python train.py --d_model=192 --d_expert=64 --router_score="sigmoid" --lr_router=0.000376 --norm="rmsnorm" --tie_embeddings=false --beta2=0.98 --train_tokens=353200000 --dataset="wikipedia_en"
Below are experts of layer 4 (counted from 0) of a mixture-of-experts language model. Rows are named router (the router's row for the expert), up (a neuron's input weights, with its number) and show model dimensions 0-191. Each number is 128 + 32 x the weight over its row's rms, rounded and kept within 0 to 255.
After each expert's rows: "gets" lists some tokens that make up at least twice as much of what it gets as of all text. This comes from a sample of Wikipedia text that the model never trained on. Tokens count by the router's weight.

# expert 6
router [189  88  61 140 105 113 106 116 201  66  72 157 143 101 104 203  77 118 183 114 127 113 153 151 144 143 156 151 145 155  89 111  87 114 124 192 186 123 114 161 181 163  96 173 191 203 143 110 175 120 126 155 128 120 143 180 164 170 134 135 121 102 134 105  68  91  69 112  97 119 110  81 124 101  97 148  89 161 148 161 105 174 167 132 159 183 126 138 150 174 127 114  89  99 122 128 118 108 127 139 186 111 152 109  78 133 156 120 157 167 114 113 105 131 142 139 164 106 159  91 126 144  99 175 142 159 149 105 121  98 150 187 131 135 167  81  96 125 129  71 130 130 117 106  98  58 145  66  85 130 134 113 187 116  90 100 177 171 126 133  95 145 107  99 100 146  85 132 153 143 160  99 145 132 122 182 170 175 107 152 134 150 119 120 149  52 128 137 110 101 119 152]
up0 [189 193 114 113 132 177 119 122 118 165  84 152  75 123 149 136  57 111 143  96  76 134 110 164 168 209 142 132 143 142 156  89 124 148 142 149 150  85 115 126 151 109 121 169 139 104 154  69 112 101 163 100  97  84 152 141 116 119 164 136 112 139 130  84 135 144 129 105 123 159 147 165 105 126 155 110  94 186 116 152  59 173 145 134 147 156 141 133 163 186 155 169 119 113 189 212  75 140 105  96 169 123 171  73 113 115 206 122 112 103  99 132 146  98 116 156 145  85 127 138 139 148 125 158 100  92  81 157  88 139 147 140 114 179 102 170  78  77 122 142 123 118  81  88 106  73 178 124  83 118 147 123 134 156 136 115 100  78 125 152 112 160 146  97 146 211 107 141 191 124 128  87 153 172  54 177  96 130 121 146 133 112 112 179 173 113 113 116 100  92 126  88]
up1 [128 126 117 122 102 153 132  92 146  90 152 139 157  75 128 131 108 163 151 101 136 120 180 172  71 121 122 134 124 144 111  84  90 152 132 172 102 140 123 143 163 203 133 135  59 149  65 126 142 159 127 144  72 132  98 109 189 149 144 126 159 155 169 106 112 106 132 192  72 111 148  52 148 141 108 139 150 133  95 117 110 142 137 164 145 128 151 129 153 152 104 131 158 144 131 100  73  36 111 135 155 108  62 111 102 141 201 166 131 155 109 132  75 101 142 128 117 102 131 121 141 174 113 204 143 116 150 150 164  93 139 185 141 174 165  85  85 129 112  90 142 143 110  95 149 123 174  57  30 161 163 131 153 140  90 108 129 171 138 133 106 100 129 125  83 124 143  82  99 165 160  97 159 119 107 122 143  88  87 145 101 163 189 109  59  78 130  86 126 158 133 180]
gets: " |", ";", ":", ")", "″", "°"

# expert 25
router [169 108 112 158 152 128 166 123 128 104 115  99  85 160 150 158 129 145 140 206 158 109  70 147 103 150 160 103 164 130 127 127 136  90 122 124 103 101 133 141 154 146 125  90 160 163 104  89 153 100 135 131 160 131 182 174  93 112 131 123 223 141 129 135 125 122 118 134 160 129 162 124 161  97 114 122 149 150 139 145 144 177 143  75 164 129 177 120 123 119 183  65 140 160  95 183 110 171 153 128 179 112 151 151   0  92 225 149 176 144 159 133  87 144 154 129 108 147 162 127 108 150 107 139 108  72 178 110  93  92 144 198 145  89 113 114 166 141 168  74  79 112 188 122 158 140 114 135 113 129 146  86 167 128 120  69 151 181 171 111  57 119 100 179 139 151  98 144 156 159 140  71 135 143 114 158 169 102 105 108 158 132 142 133 152 167 164 111 104 123 102 138]
up0 [ 96 135 174 134 132 133 129 180 109 152 137 129 108 182  74 129 163 120 142 194 118  94 111 109 106 166 155 129 115  66 146 134 146 101 113  98 113 103  87 119 107 180 123 107 104 174 152  87 125 130  65 120 111 120 137 200 147 114 125 103 152  72 180 191 117 157 172 129 131 151 124 152 111 141 107 129 120  77 127 183 116  76 108 125  97 114 135 113 122 133  93 159 129 137 172 191 117 182 157 110 125 122 145 122 111 102 167 132 114  93 117 175 140 131 208 114 113  92 158 123 109 173  97  87 162 124 101 181 170 100 152  96  65  99  97 120 111  94 167 167  33 102 102  95 136 155 128  99 136 123 102 123 157 159 144 155 129 142 155  98 139 168 184 126 126 162 146 178 216 169 156 149 150  88 150 119 124  37 206 115 174 152  90 135 164 158  86 165 148 153 128 137]
up1 [111 181 136 160 135  80 102  37 165  73  79 141  66 135 102 112 132 109 102 146 140 134  64 109 122  83 155 184  85 106 114 172 149 123 196 122 122  74 110 175 100 143  82  74 172 144 155 125 133 102 147 113 163 147 139 109  88 128 107 122 177 119 123 174  70  90 168  85 149 118 127 122 144 127  67 136 147 156 132 136 169 129 132 133 126 110 144 107 148  97 162 105 193 132  88 134 169 129 169 121 127 132 116  56  50 143 190 116 133 115 118  46 134 120 182  96 157 169 150 179 111 140 158  93  75 103 182 137 123 165 133 141 119 129 126  98 145 137 101  95 118 149 180 121 165 138 101 130 202  58 144 117 122 155 159  83  96 100 126  94 138 135 154 202 105 161 129 140 159 170 153 101 161 168 104 118 150 130 149 125 110 117 151 149 102 135  73  89 139 137 167 148]
gets: " the", " The", " his", "The", "s", " its"

# expert 47
router [162 112 166 123 122  64 117 123 178 180 121 143 162 175 140 142 177 109 155 140 131 134 122 126  80 124 146 134 200 108 120 129 132 170 182 161 123 106 142 172 137 100 105  99 144 137 160 138 141 129 105 151 179  90 185  92 107 178 156  93 164 143 165 105  95 102 104 127 146 132 125 154  56 144 107 205  97 109 129 159 136 179  48  80 165  53 154  72  99 141 117 155 109 156 121 165  69 134 147 151 129  77 129 109 101 122 149 163 181 174  76 158 168 112 177 145  87 129 107 132 111 143 100 184 138 117 153 108 102 104 129 114 153 110 153 104 115 173 107 109 132 121 103 139 113  52  93 109  92 158 154 123 127 172  95 119 142 157 167 170  81 168  97 169  67 135 119 179 188 145 155 168 217 110 108  98 140  86 103 125 122 146 176 137 126 124 130 146  92  96  92 144]
up0 [140 131 118  79 132  70 192 103 167 138 109 137 123  98 115  92 143 211 111 104 163 131 124  72 101 139 118  82 140 125 156 144 150 161 138 165 146 141 110 128 115 157  88 159 136 126 155 176 110 156 126 104 168 156  67 109  80 155 170 144 116 116 158 127  72 209 110 138 127 106 127 115  58 119  84 125 127  91 161 181 108 120 117 116 132 148 114 166 107 104 115 138  97 164 107 114 125 126 183 139 135 148  68 121 119  98 144 135 140 111 159 200 161  98 200 131 148  98  21 103 127 118 155 139 147 137 153 101  73 154 130  57 124 143 128 170 155  95 121  67 161 168 115 132 146 136 146  77 123 109 128 131 218 179 167 120 122 118  96 115 134 110 141 127 106 171 123 134 190 145 137 169 130  65  97  89 121  82 130  99  69 111 156 107 120 120 176 214 163 115 151 117]
up1 [162 105 141 140  99 121 183  85 128 121 138 162 152 164 183 141 129 109 117 169 128 100 156 126 168  89 170 117  96 108 145 116  77 107 178 150  63 170 106 109 112 120  79  86 222 133  86  94 153 152 117 118  75 111 153 182  97 110  84  61 145 119 132 152 115 137 122 132 143 114 118  93 160 200 124 151 135 136 124 117 164 187 177  98 151 159 138 119 161 159 154 127 156 137 163 145 160 169 140  82 126 108 160 155 149 117 111 129 135 145 138 115 152 114 124  81 100  53 152 174 110  95  88 126 129  59 165  98 150 109 136 157 123 137  91  59 137 172  98 136  75 109 124 101 122 150 127 144 108  42  84 101 102 109 141  88 125 166 149  87  60  99 148  48  94 112 172 117 145 161 169 122 134 107 123  98 122 136 115 192 152 151 106 201 154 113  85  81  88  99 128 124]
gets: " in", " of", " on", " to", " for", " at"

# expert 29
router [155 188 145 144 129 108 123 107 161 119  73 138 115 118 138 130 107 127 153 113 129  79  83 153 102 186 154  70 198  92 153 131 120 120 116  92 100 124 100  92 170 169 109 125 123 105 110  82 100 102  82 109 114 127 153 178 116 140 174 118 112 136 116 172 114 145 151 103 156 149 174 106 153 127 101 171 108 160  97 131 177 161  89  91 142  88 193 105  66 114 175 148 160 186 107 113 120 140 101 158 153  96 109 127  97  77 121 133 166 135  62 161 131 154 191 105  82 142 124 114 125 115 157 149  85 116 104 124  80 103 148 137 169 106  95  64 127 178 130 125 106 166 147 106 136  58 195 138 126 157 135 142 173 128  82 142 170 149 139  90  79 107  74 120  77 128 101 144 140 102 184 158 201 122 155 153 209 102  72 117 165 110 199 123  87 102 173 116 102 118 152 147]
up0 [147 123 173 136 152  89 138  72 103 127 117 137  82 128  75 116 116 118 132 122 179 128 183 153 151 150 203 145 163 124 148 162 133 124 128  53  70  98 127 127  86 151 115 123 122 133 142 107 114 153 115 180  82 126 156 168 156 106 131 168 175 105  92 103 139 161  85 136 186 118 180 118  95  90 107  95 122  97 142 126 157 119 164 107 127 177  95 152  49 124 129 148 118 142  95 143 118 162 199 156 150  99  81  96 134  93 113  75 128 128 131 141  73 142  85 125 129  80 174 118 121 151 120 107  97  78 138  81  22 167 122 169 137 149 205 120 123 126 162 133 121 126  42 141  93  95 102 121 150 119 128 114 175 148 128  85  93 103 117 173  91 121 151 132 165 112  91 179 203 119 187 132 120 170 143  93 176  88 163 147 133 143  89  87 133 160 123  89 116 118 123 171]
up1 [136 134 145 151 111 129 110 117 174 143 124 126 110 160  57 139 155 100  85 151 146  88 154 159 152 111 133 137 116 108 108 136 112  96 117  90 112 123  70 109  86 117 138 156 143 170 135 129 131 122  93 151 127 154 124 111 159 146 167 191 110 129 134 120  98 145 121 102 146 121  93 134  57 159  56 118 133 111 153 111  84 102  61 124 157 171 156  78 113 152 135 111 160  89 168 196 108 182 153  87 126 144 183  79 109 123 171 153 149 102  95 187 110 174 203 149 101  74 154  73 160  92 139 148 128 115 115 139 108  92 171 129 100  45 133  83  93 119 157 111 165 147 116 136 196 119 169 145 134  66 149 119 155 140  94 145 104  91 127 111 136 185 102 190 150 145 155  91 150 177 165 159 182 126 129 198 148 114 135 114 211 109 119  79  86  71 124 160 101 165 151  99]
gets: " and", "i", ",", "|", ";", " by"

# expert 76
router [157 162 175 133  68 114 122 144 176 135  56 126 135 159 155 143  80  97 123 155 135  94  62 128 162 102 214 103 128  70 138 152 129  99 128 148 130  57 105 169 106 116 150 121 142 160 163 101 156 114 105 114 134 133 170 186  69 131 194  98 192 147 114 147  75 144 101 177 201 175 128 154 101 101 130 143 114 104  88 131 184 135 121 142 109 168 182 125 137 104 176 151 118 202 192  72 143 142 143 102 115 107 130 102  43 139 167 125 176 163 150 147 136 114 178 131 126 141  99 161 109  73 161 144 151 138 126  97 110  95  98 172 144 118 135 109 134 163 138  97  95 100 150  98 126  88 123  76 147 113 150  94 135 112 124  76 163 197 118 125 133 122  94 184 112  94 101 107 188 151 180 161 131 156 128 111 115 116 130 132 146 131 137 126 130  67 143 135 181 145 100 152]
up0 [129 164 104 143 125 153 115 106 143 157 104 131 142  96 157  72 105 112 190 143 131 141 133 131  90 131 120  85 123 120 164 136 123 107  85 158  80  68 150 156 114 126 111 163 126 183 133 144 111 123  70  42  79 117  93 183 126 125 143  12 161 125 154 106 110 167  86 146 156 192  83 163 116 111 118 139 108 156 113 170  97 152 150 119 122 154 153 167 212 102 143 123 107 115 161  88 108 160 147 139 146 144 156 106 127 137 131 159 107 142 107 180 141  61 128 125  61 155 125  93  66 143 130 156 158  96  94 144 116  80 115  99 145  89 164 109 165  83 181  76 154 161 110 164 125 133 126 147 169  74 107 116 150 134 149 108 162  64 117 110 127  72 125 154 111 172 148 198 117  73 160 119 186 172 120 116 163 134 109 132 131  98 155  54 107 125 117 109 123 170  85 161]
up1 [118 112 160 161  75 112 187 112 155 147 184 150  63 115 188 134 149 130 108 211 142 165  97  45  99 117  87 173 105 148  88 146 117  70 143 120 146 174 126 128 119 125 127 161 140  96 135 138 126 159 147 116  72 103  99 147 123  72 179 165 155 160 120  76  83 179 104 114 158  64 165 164 155 150  88 128  83 119 116 189 115 113 117 144 120 145 172 147  98 194 157 144 119 151 178 117 143  74 106 120 193 171 124 130 117 137 116 124 166 151 144 150 122 135 113 101 134 156 132 117 137 157 105 103 181 183  86 116 141  88  78 116  88 107 155 136 113 152 143 122 113 102  91 121 169  84 106  67 111 216 163 159 116 133 158 139 147 148 115 167 119 100 171  92 101 122 159 162 119 199 119 155 137 145 100  92 150 105 138 101 162 185  82 160 118 124 148  99 152 174  80 112]
gets: " ", " it", " him", " them", " \"", " there"

# expert 27
router [206 121 137 192 157  85 122 124 170 134  68  95  72  82 131 160 110  93 128 153 171  65 105 140 116 145 160 109 160 112 137 142  83 129 118  57 119  94 123 190  45 138 117 138 167 105 120 115 115 139 116 164 134  95 138 164  52  99 157  76 154 157 122 109 135 101 141 158 135 167  63 137 113 111 115 157 134 142  99 166 114 204 195 123 121 142 215 137 104 119 105 141 132 101 131 111 119 147 153 142 159 121 127 123  81  89 142 122 122 144  39 116 102 136 108 153  95 104 100 112 142 114 106 163 147 112 176 132 169 108 138 166 171 105 117  82 116 119 167 136 141 152 174  93  80  92  84 103 112 152 144 110 180 168 144 105 168 163 152 130 137 138 136 113  90 119 105 111 141 143 139 154 232 113 136 141 108  98 141  99 164 185 150 125 136  58 165 130  76 113  89 138]
up1 [135 139 131 114 122  83 101 146 106 162 177 144 102  61 191 166 122 151  99  90 163 154 181 158 172  89 154  93  70 122  85 152 101 174 117 183 145 189  90 163 143 160  70 151 149 199 148 119 146  75 122 135  80 141 154 107 148 163 158 115 157 173 144 112 151 109 130 112 194 100  87 160 126  87 123 100 146 152 136 186 121 135 129 135  83 107 141  93 197 113 136 153 148  98 184 157 118 144  87 174 106 164 141  94 101 129  56 129  98 190 137 168 136 148 111  92 111 114 116 127 132  85 156 114  94 138 128  83 109  76 101 225 138 192 125  83 141  97 113 151 138 121 123 115 153 113 111 116 113 185 151 105 119 155 144  61 121 116 141 121 139 169 136 131 179 167 192 137 159 127 169 163 154 114 152  69 103 188 139 134  99 153 159 127 146 146 115 117 100 153  95 135]
up2 [146 161 141  94 124 146 152 112 150 175 113 125 108 143  62 146 147  94 145 148 171  80 111 130 133 122 148 107 102  79  95 134 114 137 113 117 111  77 139 129 112 196 138 107 126 105  91 123 125 170 128  88 102  78 110 160 103 169 171  38 135  90 174 167  72 116 125 117 172  97 153 142 139 116 174 125 187  73 107  91 136 183 178 165 138  94 126  93 126 101 121 150 154 115 104 108 157 156 134  97  91 136 174 108 119  74 164 171 156 101 107 105 112  88 161 121  83 117 154 120 171  98 176 122 130 110 163 142 164 104 143 106  86 137  94 105 158 137 150 136 120 108 188  98 130  97 129  64 181  86 141  90 198 139 170 186 154 110 150  95 149 173 112 154  74 134 113 121 153 209 156 118 205  99 121 143 100 134 127 157 159  91  92 128  77 106  85 123 141 171 172 204]
gets: ",", " that", "),", " and", " which", " where"

# expert 23
router [142 149 143  87 129 154 139 135 136  67  98 170 135 176 124 133  89 163 108 164 130 120 159 120 114 163 170  88 180 123  93 110 110 117 164 170 149  80  50 119 112 140 101 156 107 139 111  77 103 171 122 126 109  88 179 157  99 108 148 103 162 152 153 170 104 102 149 159 129 106 218  93 124 142 121 183  96 119  90 140 203 119 112 134 205 123 148 127 119 138 136 118 147 155 179 121 114 140 138 168 134  94  83 101 102  99 182 128 199 131  65 126 159 123 119  70 135 119 144 137  99 155 122 137 117 119 176 116  99 119 146 160 142 109 146 102 117 183 146  95  85 158 152  66  95  58 192 129 133 129 144 155 101 149 100  59 211 142 172 130  94 105  84 117  98 121 106 163 138 106 141 186 157 136 162 132 146 114 116 134  79 167 203 134  71 151 155 133  97 176 156 113]
up1 [123 134  90 177  58 108 156 135 157 129 116  91 161 171 108 128 181 163 172 179 160 135  81 102  68 101  88  58 124 155 152 154 134 199 144 126 167 174 123 137 171 145 130 119 129 172 107 131 147 201 182 123 109 122 120 185 136 143 118  96 152  89 133  77 142 119 124 101 167 154  94 126 105 130 107 153 127  89  85 122 101 145 131 110 130 142 122 200 101 128 131 121 189  85 133 126 103 158 104 180 123 177  64  95  94 108  97 106  92 130 108 103 137  89 118 101 115 165  83 120  68 108 173 107 138 147  74 168 154 145  78  98 125 116 131  62 125 116 111  45  60 134 131  66 140 151 174 103 143 153  86 111 100 134 176  76 135 141 146  80 126 153 158  89 136 135 174  77 113 141 176 101 119 142 124 151 167 110  70  88  99 184 120 142 119 112 119 124 137 170 109 134]
up2 [130 104 128 136 119 134 130 200 160 144 136 172 119 137 112 163 117 138  89 107 137 122 102 179 156 129 107 148 140 148  97 114 112 102 146 181 143 140 159 182  73 142  96  82  58 139 143  62  95 103 153  69 106 106 143 124  80 155  89  86 141 131 149 120 100 100 104 183 182 160 145 126  80 172 178 169  87 124  88 107 101 156 120 132 174 141 170 159 108 168 122 124 167  98 129 119  88 138  85 127 154 155  90 142 114 170 137  73 151 116 134 101  42 128 104 170 101 151 134 109  89 113 118 145 134 110  98 148  95 109 141 112 123  97  87 104 120 145 168 174 129 120  65  37 123 101 128  69 106 133 136 166 134 119  58 120 201 222 151 144 165 151  84 186 157 109 149 144 165  94 130 105 151  95 153  85  80 144 111 115 118 138 121 153  94  93 123 161 153 147 119 201]
gets: " and", " or", " but", "/", " /", " &"

# expert 94
router [167 134 110 141 141 128 156 119 166  97 109 106  69 148 123 216 118 151 141 189 136  99 121 149 100 138 132 139 145 105  54 154 143  74  80 122 162 139  99 138 143 151 146 103 222 160 117 101 135 143 135 123 157 120 130 116  95 115 118 105 197 141 141 134  98 153 118 129 107 133 149 110 123 101 133 149 139 122 145 212 154 147 147  80 161 130 156 133  69 157 164  91 144 104 148 189  68 151 168 157 165 151 136 158  48 104 173 107 163 196 171 167 133 144 115 131 120 112 163 119 105 134  95 132 106  85 138 124  88 102 150 187 115 154 122 132 121 154 118  96 101 143 180  77 130 155 116 102 155 106 161 111 168 163 128  68 165 156 161 126  43  99 170 168 172 156 119 200 153 163 178 147 154 152  67 116 180 134 125 110 157 146 186 167 127 111 143 153  88  96 111 158]
up0 [199 171 117 117 142 118 123  55 120 179 116  57  66  96 133 161 147 148  72 150 179  90 102 126 169 161 136 115 132 129  60 192 108 124 138 165 149 152 149 142 119 142 104  98 157 138 128  83 100 140 152 117 114 119  93 120 119 189 133 110 121 160 127 118 152 135 196  79 186  74 119 120 148  85 158 153 136 130 150 118 197 175 179  27 163 137 153  88  80 128 125  98 164  69 136 121 108 165 127  95 111 159 186 130  76 152 155 130 161 127 127 109 135  83 159 124  98 126 120 106 132 115  95 116  64 126 155  58 104 118 157 158 119 149 142  86 157 125 111  83 102 160 169  82 158  83  76 124 125 100  87 105 168 176 122  49  97 127 132 152 111 125 119 167 163 160 137 123 149 162 127 127 189 132 130 114 118 126 124 104 124 122 184  94 118 145 102  94 136 139 153 177]
up1 [148 143 164  93  81  95 144 158 158 113  92 117 122 126 155 161 138 146 156 105 170 132 138 116 147 139 100 125  88 138 135 153 112 107 129 156 126 159  97 162 138  81 128 158 138 107 113 185  96  99 170  82 166 124 129 103 128  96 110  60 175 197 130 124 112 122 108 150  60 154 138 105 125 146  55 150 114 166 151 161 152 137 171 105 117 142 117 109 168 193 125 129 168 110 212 187 131 160 205 142 167 215 112  90 125 140 144 189 133 141 119 163 126 136 185  88 162 116 104  97 201 120  99 141 104  95 125 119 171 168 115  94 130 110 116  93  58 122 134 113 136 137 135 124  98 160  83 134  90  86 122 118  54 111  39 172 142 102 148 124 162 121 196 169 166 139 120  99 131 124 145 147 124 211 107 114  93 147 155 162 161 126 171 169 101 118 146 114 170 131 134 155]
gets: " the", " The", "The", "=", " this", " a"

# expert 95
router [138 136 185  89 135 112 100 157 214 183  68 115 130 119 166 180 142 121 146 167 123  74 107  99  83 107 170 113 144 111 129 110 125 144 174 152 142  10 110 179 124 129  88 113 135 114  81  74 109 137  86 118 138  80 129 124  64 154 110  38 145 116 167 128  51 130  82 157 149 114 141 155  67 163 146 133 150 102 107 147 114 188 104 106 128 134 170 103 139 160 129 119 116 159 143 133 120 204 143 148 167 130 116 106  77  96 172 155 188 130  81 139 150 108 128 156 107 134 153 140 157  71  90 143  94 136 173 142 116 111 136 125 127 133 107 142 148 140 101  85  84 138 190 148 137 115 110 125  85 129 112 145 132 154 160  95 145 123 188 161  98 142 103 130 150 132 108 132 100 136 187 155 202 115 115 120 102 178 105 142 145 185  98 108  82 103 176 130  95 119 165 107]
up2 [148  56 104 150 138 154 129 159 177 115  89 143 168  87 156 145  67 151  87 183 111 129  90 141 132 188  99 158 112 112 160 135  93 144  89 125 169 102 190 103 115 110 139 101 104 116 132  83 180 177 127 134 159 118 115 170 140  81 155 170 157 124 136 121  98 121 168 150 154 119 121 122 166 101 135 129 113 133 149 191 116 111 137  70 156 109 150 106 103  66 101 178 127 138 232  85 180 162  92 150 138 153 141 153 151 127 136 140 116 135  70 161 158 148 100 112 144 212 120 187 168 116 145 153 125 113 106  65 133 147 128 134 107  81 106 129 153 170 105 105 114 154 113 137  65 133 130  64 105  81  80 173 131 124 135 118 118 198  81  92 141 190  78 110 157 121 143 117 173 130 168 163 108 164 129  71 130 150 144 101 144 130 162 147 123 153 191 163 139 171 131  80]
up3 [140 155 115 119 142 133 115 105 153 142  66 105 102 150 107 160 157 163 176 130 164 132 156  90 120  99 182 135  98 104 146 158 116  63 134 130 137 108 126 147 133 162 143 128 113 158 105 157  87  77 107 189 175  87 114 133 105 130  86 187 165 136  71 131  86 117 105 127 137 167 143 105  96  65  72 140 141 187 149 182  87  66 140  91 155 173 123  91 132 121 112 122  92 157  86 102 155 173 110 142 109 148 110 157 112 126 125 186 141 105 111 131 101  74  89 136  86 130 179 144  94 122 137  92 137 127 151 185 145 133  26 158 204 152  70 187  89  94 119 123  77 153 108 138 147  68 156 167  66 147 156 105 134 107 178 167 112 150 124 131 125  81  98 177 133 153 103 176 140 152 133  88 176 131  71 151 152 157 160 113 156 159 178 119 125 142 165 134 178 104 120 125]
gets: " and", ",", " as", " in", " with", " for"

# expert 57
router [189 105 158 164 123 111 179 126 201 173 134 121 137 103 169 144 132  86  74  89 178 101  88 124  58 121 173  97 186 115 109 143 177  69 132 140 114  94 166 141 134 143 115 143 100 166 156 118 150 141  60 190 162 145 181 116 101 119 187 101 132 159 116 141 101 141  81 108 122 131 153 112  66 119  98 147  99 154 147 177 109 150  59 103 127  60 122 144  68 123 107 164 158 135 140 114  87 142 157 122 105  87 121 166 109 120 148 106 144 114 109 132 134  96 183 132 159 144 157 108 145 135  85 181 127 107 134 102 138  89  81 189 146 101 134 119 115 154  98  98  97 113 136 112 172 103  90 113 111 146 122  87 165 178 139  89  99 193 183 118  59 141 105 141 125 147  91 150 190 141 188 201 194 152 101 149 179  85 127 107 128 137 176 128 109 131 136 117 141 142 118 138]
up0 [161  90 100 126 126 148 165 192 138 158 108 121  40 105 168 129 105 152 113 105 114  81 127  93  86 143 183 146 169  93 161 127 155  95 147 137 125 115 142 163 133  81  92 142 132 183 123  98 184 146 126 171 171 122 109 118 105 178 115 169 163 196 153 137 156 124 146 116 143 155  93 114 146 141  92 122 161 165 132 148 118 126 108  83 195  99 119 188 123 115 101  85 176 168  49 157 129 137 204 122 148 127 115 134 111  89 199 115 119  94  92 194 120  94 144 116 120 118  98 139 138 137 106 143 155 148  91 115  81  97  65 150 181 126 129 170 144 151  67  61 170 111 138 132 151  60 129 104 142 149  92 107 120 165 182 164 111 119 147  58 182 109 174 154  71 124 117 198 142 119 106 143 121 168 147 169 143 161 121  87 140 106 151 137 129 114 143 184 118 133 150 118]
up1 [105 126 144 118 110 127 152 176 150 141 109  83 144  91 125 148 178 146 137 130 171 153  95 137  79 133  82 128 125 189  97  51 107  75  84 146 105 136 186 133 142 114 135 174  97 140 160 167 165 159  69 144 107 102  93 129 175 112 110 180 181 138 172 122 157 169 172 120 105 109  94 129 151  73  74  87  81 187  85 129 143  86 114 163 163 142  82  94 112 143 143 130 139 105  90  96 149 118 114 145  87 162 162 158 128 152 140 154  85 131  80  78 204 139 154 157  46 176  72 119 112 167 124 139 127 121 175  66  93  91 113 161 127  86 107 152 143 126  95 111 129 120 107 140 208 110 140 123 129 142 126 196 137 137 119 163 129 171 156 140 142 168 172 155  98 171 137 145 142 110  98 190 160 119 174  73 118 132 171 146 115 144 106 103 117 117 172 154 174 165 135 166]
gets: " of", " in", " for", " by", " from", " with"

# expert 9
router [180 104 160 147 139 104 132 108 221 160  58 130 147 136 163 127 103 114 137 157  92 115 110 111 139 176 174 142 130  93 146 103 107 171 105 192 157  60 118 143 135 165 115 122 170 113 177  78 120 200 141 122 148 102 114 162 128 133 136 112 201 142  71  98  67 114 111 177 126 144 135 140 146 156 106 184 100 127  58 133 108 123  94  46 142 105 141  88 166 163  64 114 129 114 202 108 126 148 144 140 171 119 122 139  65 102 123 144 187 191 133 116 110 166 132  80 164 152 126 140 137 155 131 139 133  69 146 121  91 109 157 135 152 168 139  51  97 185 138 115  72 114 117 163 164 112 135 106 102 107 126 130 129 180 112  89 122 160 128  99  87  89  91 144 110 177 133 125 173 148 112 116 156 139 147 167 131 109  64 133 181 142 149 127 150 119 140 126 140  88  84 169]
up0 [179 174 178 113 149 115 174  98 159 144 124 119 128 109  88 113  91 135 123 134  72 146 157  93  86 141 117 183  78 121  98 123 143 176 135 116 160 119 128 119 105 168 108 146 156 131 170 116  76 146 168 109 111 140 110 200  89 154 178 116 149 133 102 125 109 155  83  71 101 143 183 161 131 123 157 171 164 200 118 199 103 141 115  80  50 120  94 165 140 107 142 135 129 170 167 144 161 157 139 118 118 177 139 197 163 148 145 120 139 141 126 178 133 135 166 152 134  99 158 134 133 132 132 125 175  32 134 118  86 116 123  91 170 143 149 113 128 145 167 185  97 121 114 122  57  96 107 116 141 153 182 132 131 164  72 125  56  93 130  87  76 175  88 100  83  85 125 112 111 155 149 136 154 108  77 112 153 135  97 136 171 210  93 115  79 104 116 106 118 105 116 146]
up1 [225  86 141 139 146 146 192  64 144 145 110 167 166 213 185 139 146 103 183 171  90 107 155 202 149 168 141 126 124  99 116 167 118 153 131 150  46 143 142 145 132 134 161 188 129 145 128 107  86 137 129  95  96 139 142 126 121 162 119 161 139 151 162 108 113 144 129 168 133  81 206 145 141 140 178  97 131 130 127 126 153 142 100  68 102 106 174  65 186 170 175 101 133 114 133 121 125 126  93 153 175 126  74 160 117 150 122 121 143 122 137 142 103 162 129 102 101 141 130  62  94 144 108 153 124 140 143 114 131 143  99 209 132  93 145 159 138  93 145 160 128 121 139 161  94 113 138 113 141  84 149 167 164 144 129 126 124 122 179 112 166 115 117 128 131 147 166 182 174 106 162  52  98 140 124 168 219 102 111 155 108 126 161 160 136 148 102 205 105 142 148 163]
gets: " to", " ", " the", " would", " into", " be"

# expert 33
router [160 139 160 143 122 110 166 180 125 137  65 123  90  98 130 139 178  77 154 205 162  65 113 123 105 205 149 101 143 140 119 125 100 146 131 138 136 118 146 131  85 159 120  99 188 111 142  91  98 100  58 130 145 111 186 104 141 176 161 104 112 160 102  91 121 101 128 123 134 125 121 103 124 141 101 178 116 172  96 191 121 194 149 110 147 141 173 133 133 103 129 134 136 167 123 144 108 137 118 198 205 109 129  99 103  66 189 156 158 137  79 128 156  73 115 141 130 119 132 143  87 106 139 120 146  88 161  94 121  65 130 140 130 109  85  43 134 145  89 156 109 130 154  95  76 107 124 124  99 155 157  78 186 153 136  93 174 176 157 129 106 152 119 140 138  95 120 126 163 151 153 138 177 132  94 161 200 102  85 131  90 176 162 182 148  62 155 126 111  84 124 120]
up1 [102 108  84 103 125 159 145 107 129 144  94 150 156 111 100 111 139 155 133 148 148 130 107 137 112 145 138 104 152 129  62 120  73 106  69 118 134 158 158 161  82  87 112 179 147  93  75 115 134 103  84  95 103 131 109 151 111 105 117 156 116 129 120 106  72  80 140 166 100 149 115  89 117  99 125  99 124 126 144 151 126 158 160 128 138 161 114 108 126 176 148 160  84  72  89  76 153 117  83 165 121  83  83  81 119  90 153 116 186 109  84  75 143 174 133 127  68 172 147 148 149  80 187 139 142 123 187 143 183 130 104 120  96 140 196 115 127 118 113 131 133 186  83  97 119 129 183 128 139  61 126 143 157 111  89 157  69  94 138 107  71 138 138 160 124 161  81  87  90 109 206 163 104 132  48  95 104  96 101 163 105 168 122 166  80 108  95  98 124  58 175 169]
up2 [200 102 138  98 117 138 130 159 131 180 124 124 110 134 160 121 148 112 117 182 129 102  94 192 107  77 120 111 149 139 106 145 147 151 116 153  65 186 155  87 128 165 134 183 153 157 139 125 176 198 164 121 175 155 171 150  80  86 115 152 133  91 113 138 100 118 136 153 139 142 119 145 135 132 125 115 101 133  86  98 165 130 121 127 156 175 154 100  98 151 152 103 146 130 140 136 122 104 112 118 110  88 136 123  95 105  91 178 172 133 153 139 129 130 137  77 152 131 128 143 152 103 108 141 117 155 124 106 163  79 104 158 172  26  97 160 123 132 170 118 112  95 121 117 136 121 138  49 108 140 148 189  90 136 121 109 111 138 168  89 157 255 136 143 123 111 156 137 215 152 144  89 121 152  76  85 160  83 158 131 156 106 104 108 132  85 106 197 198 165 170 163]
gets: ",", " |", "),", ";", " (", " and"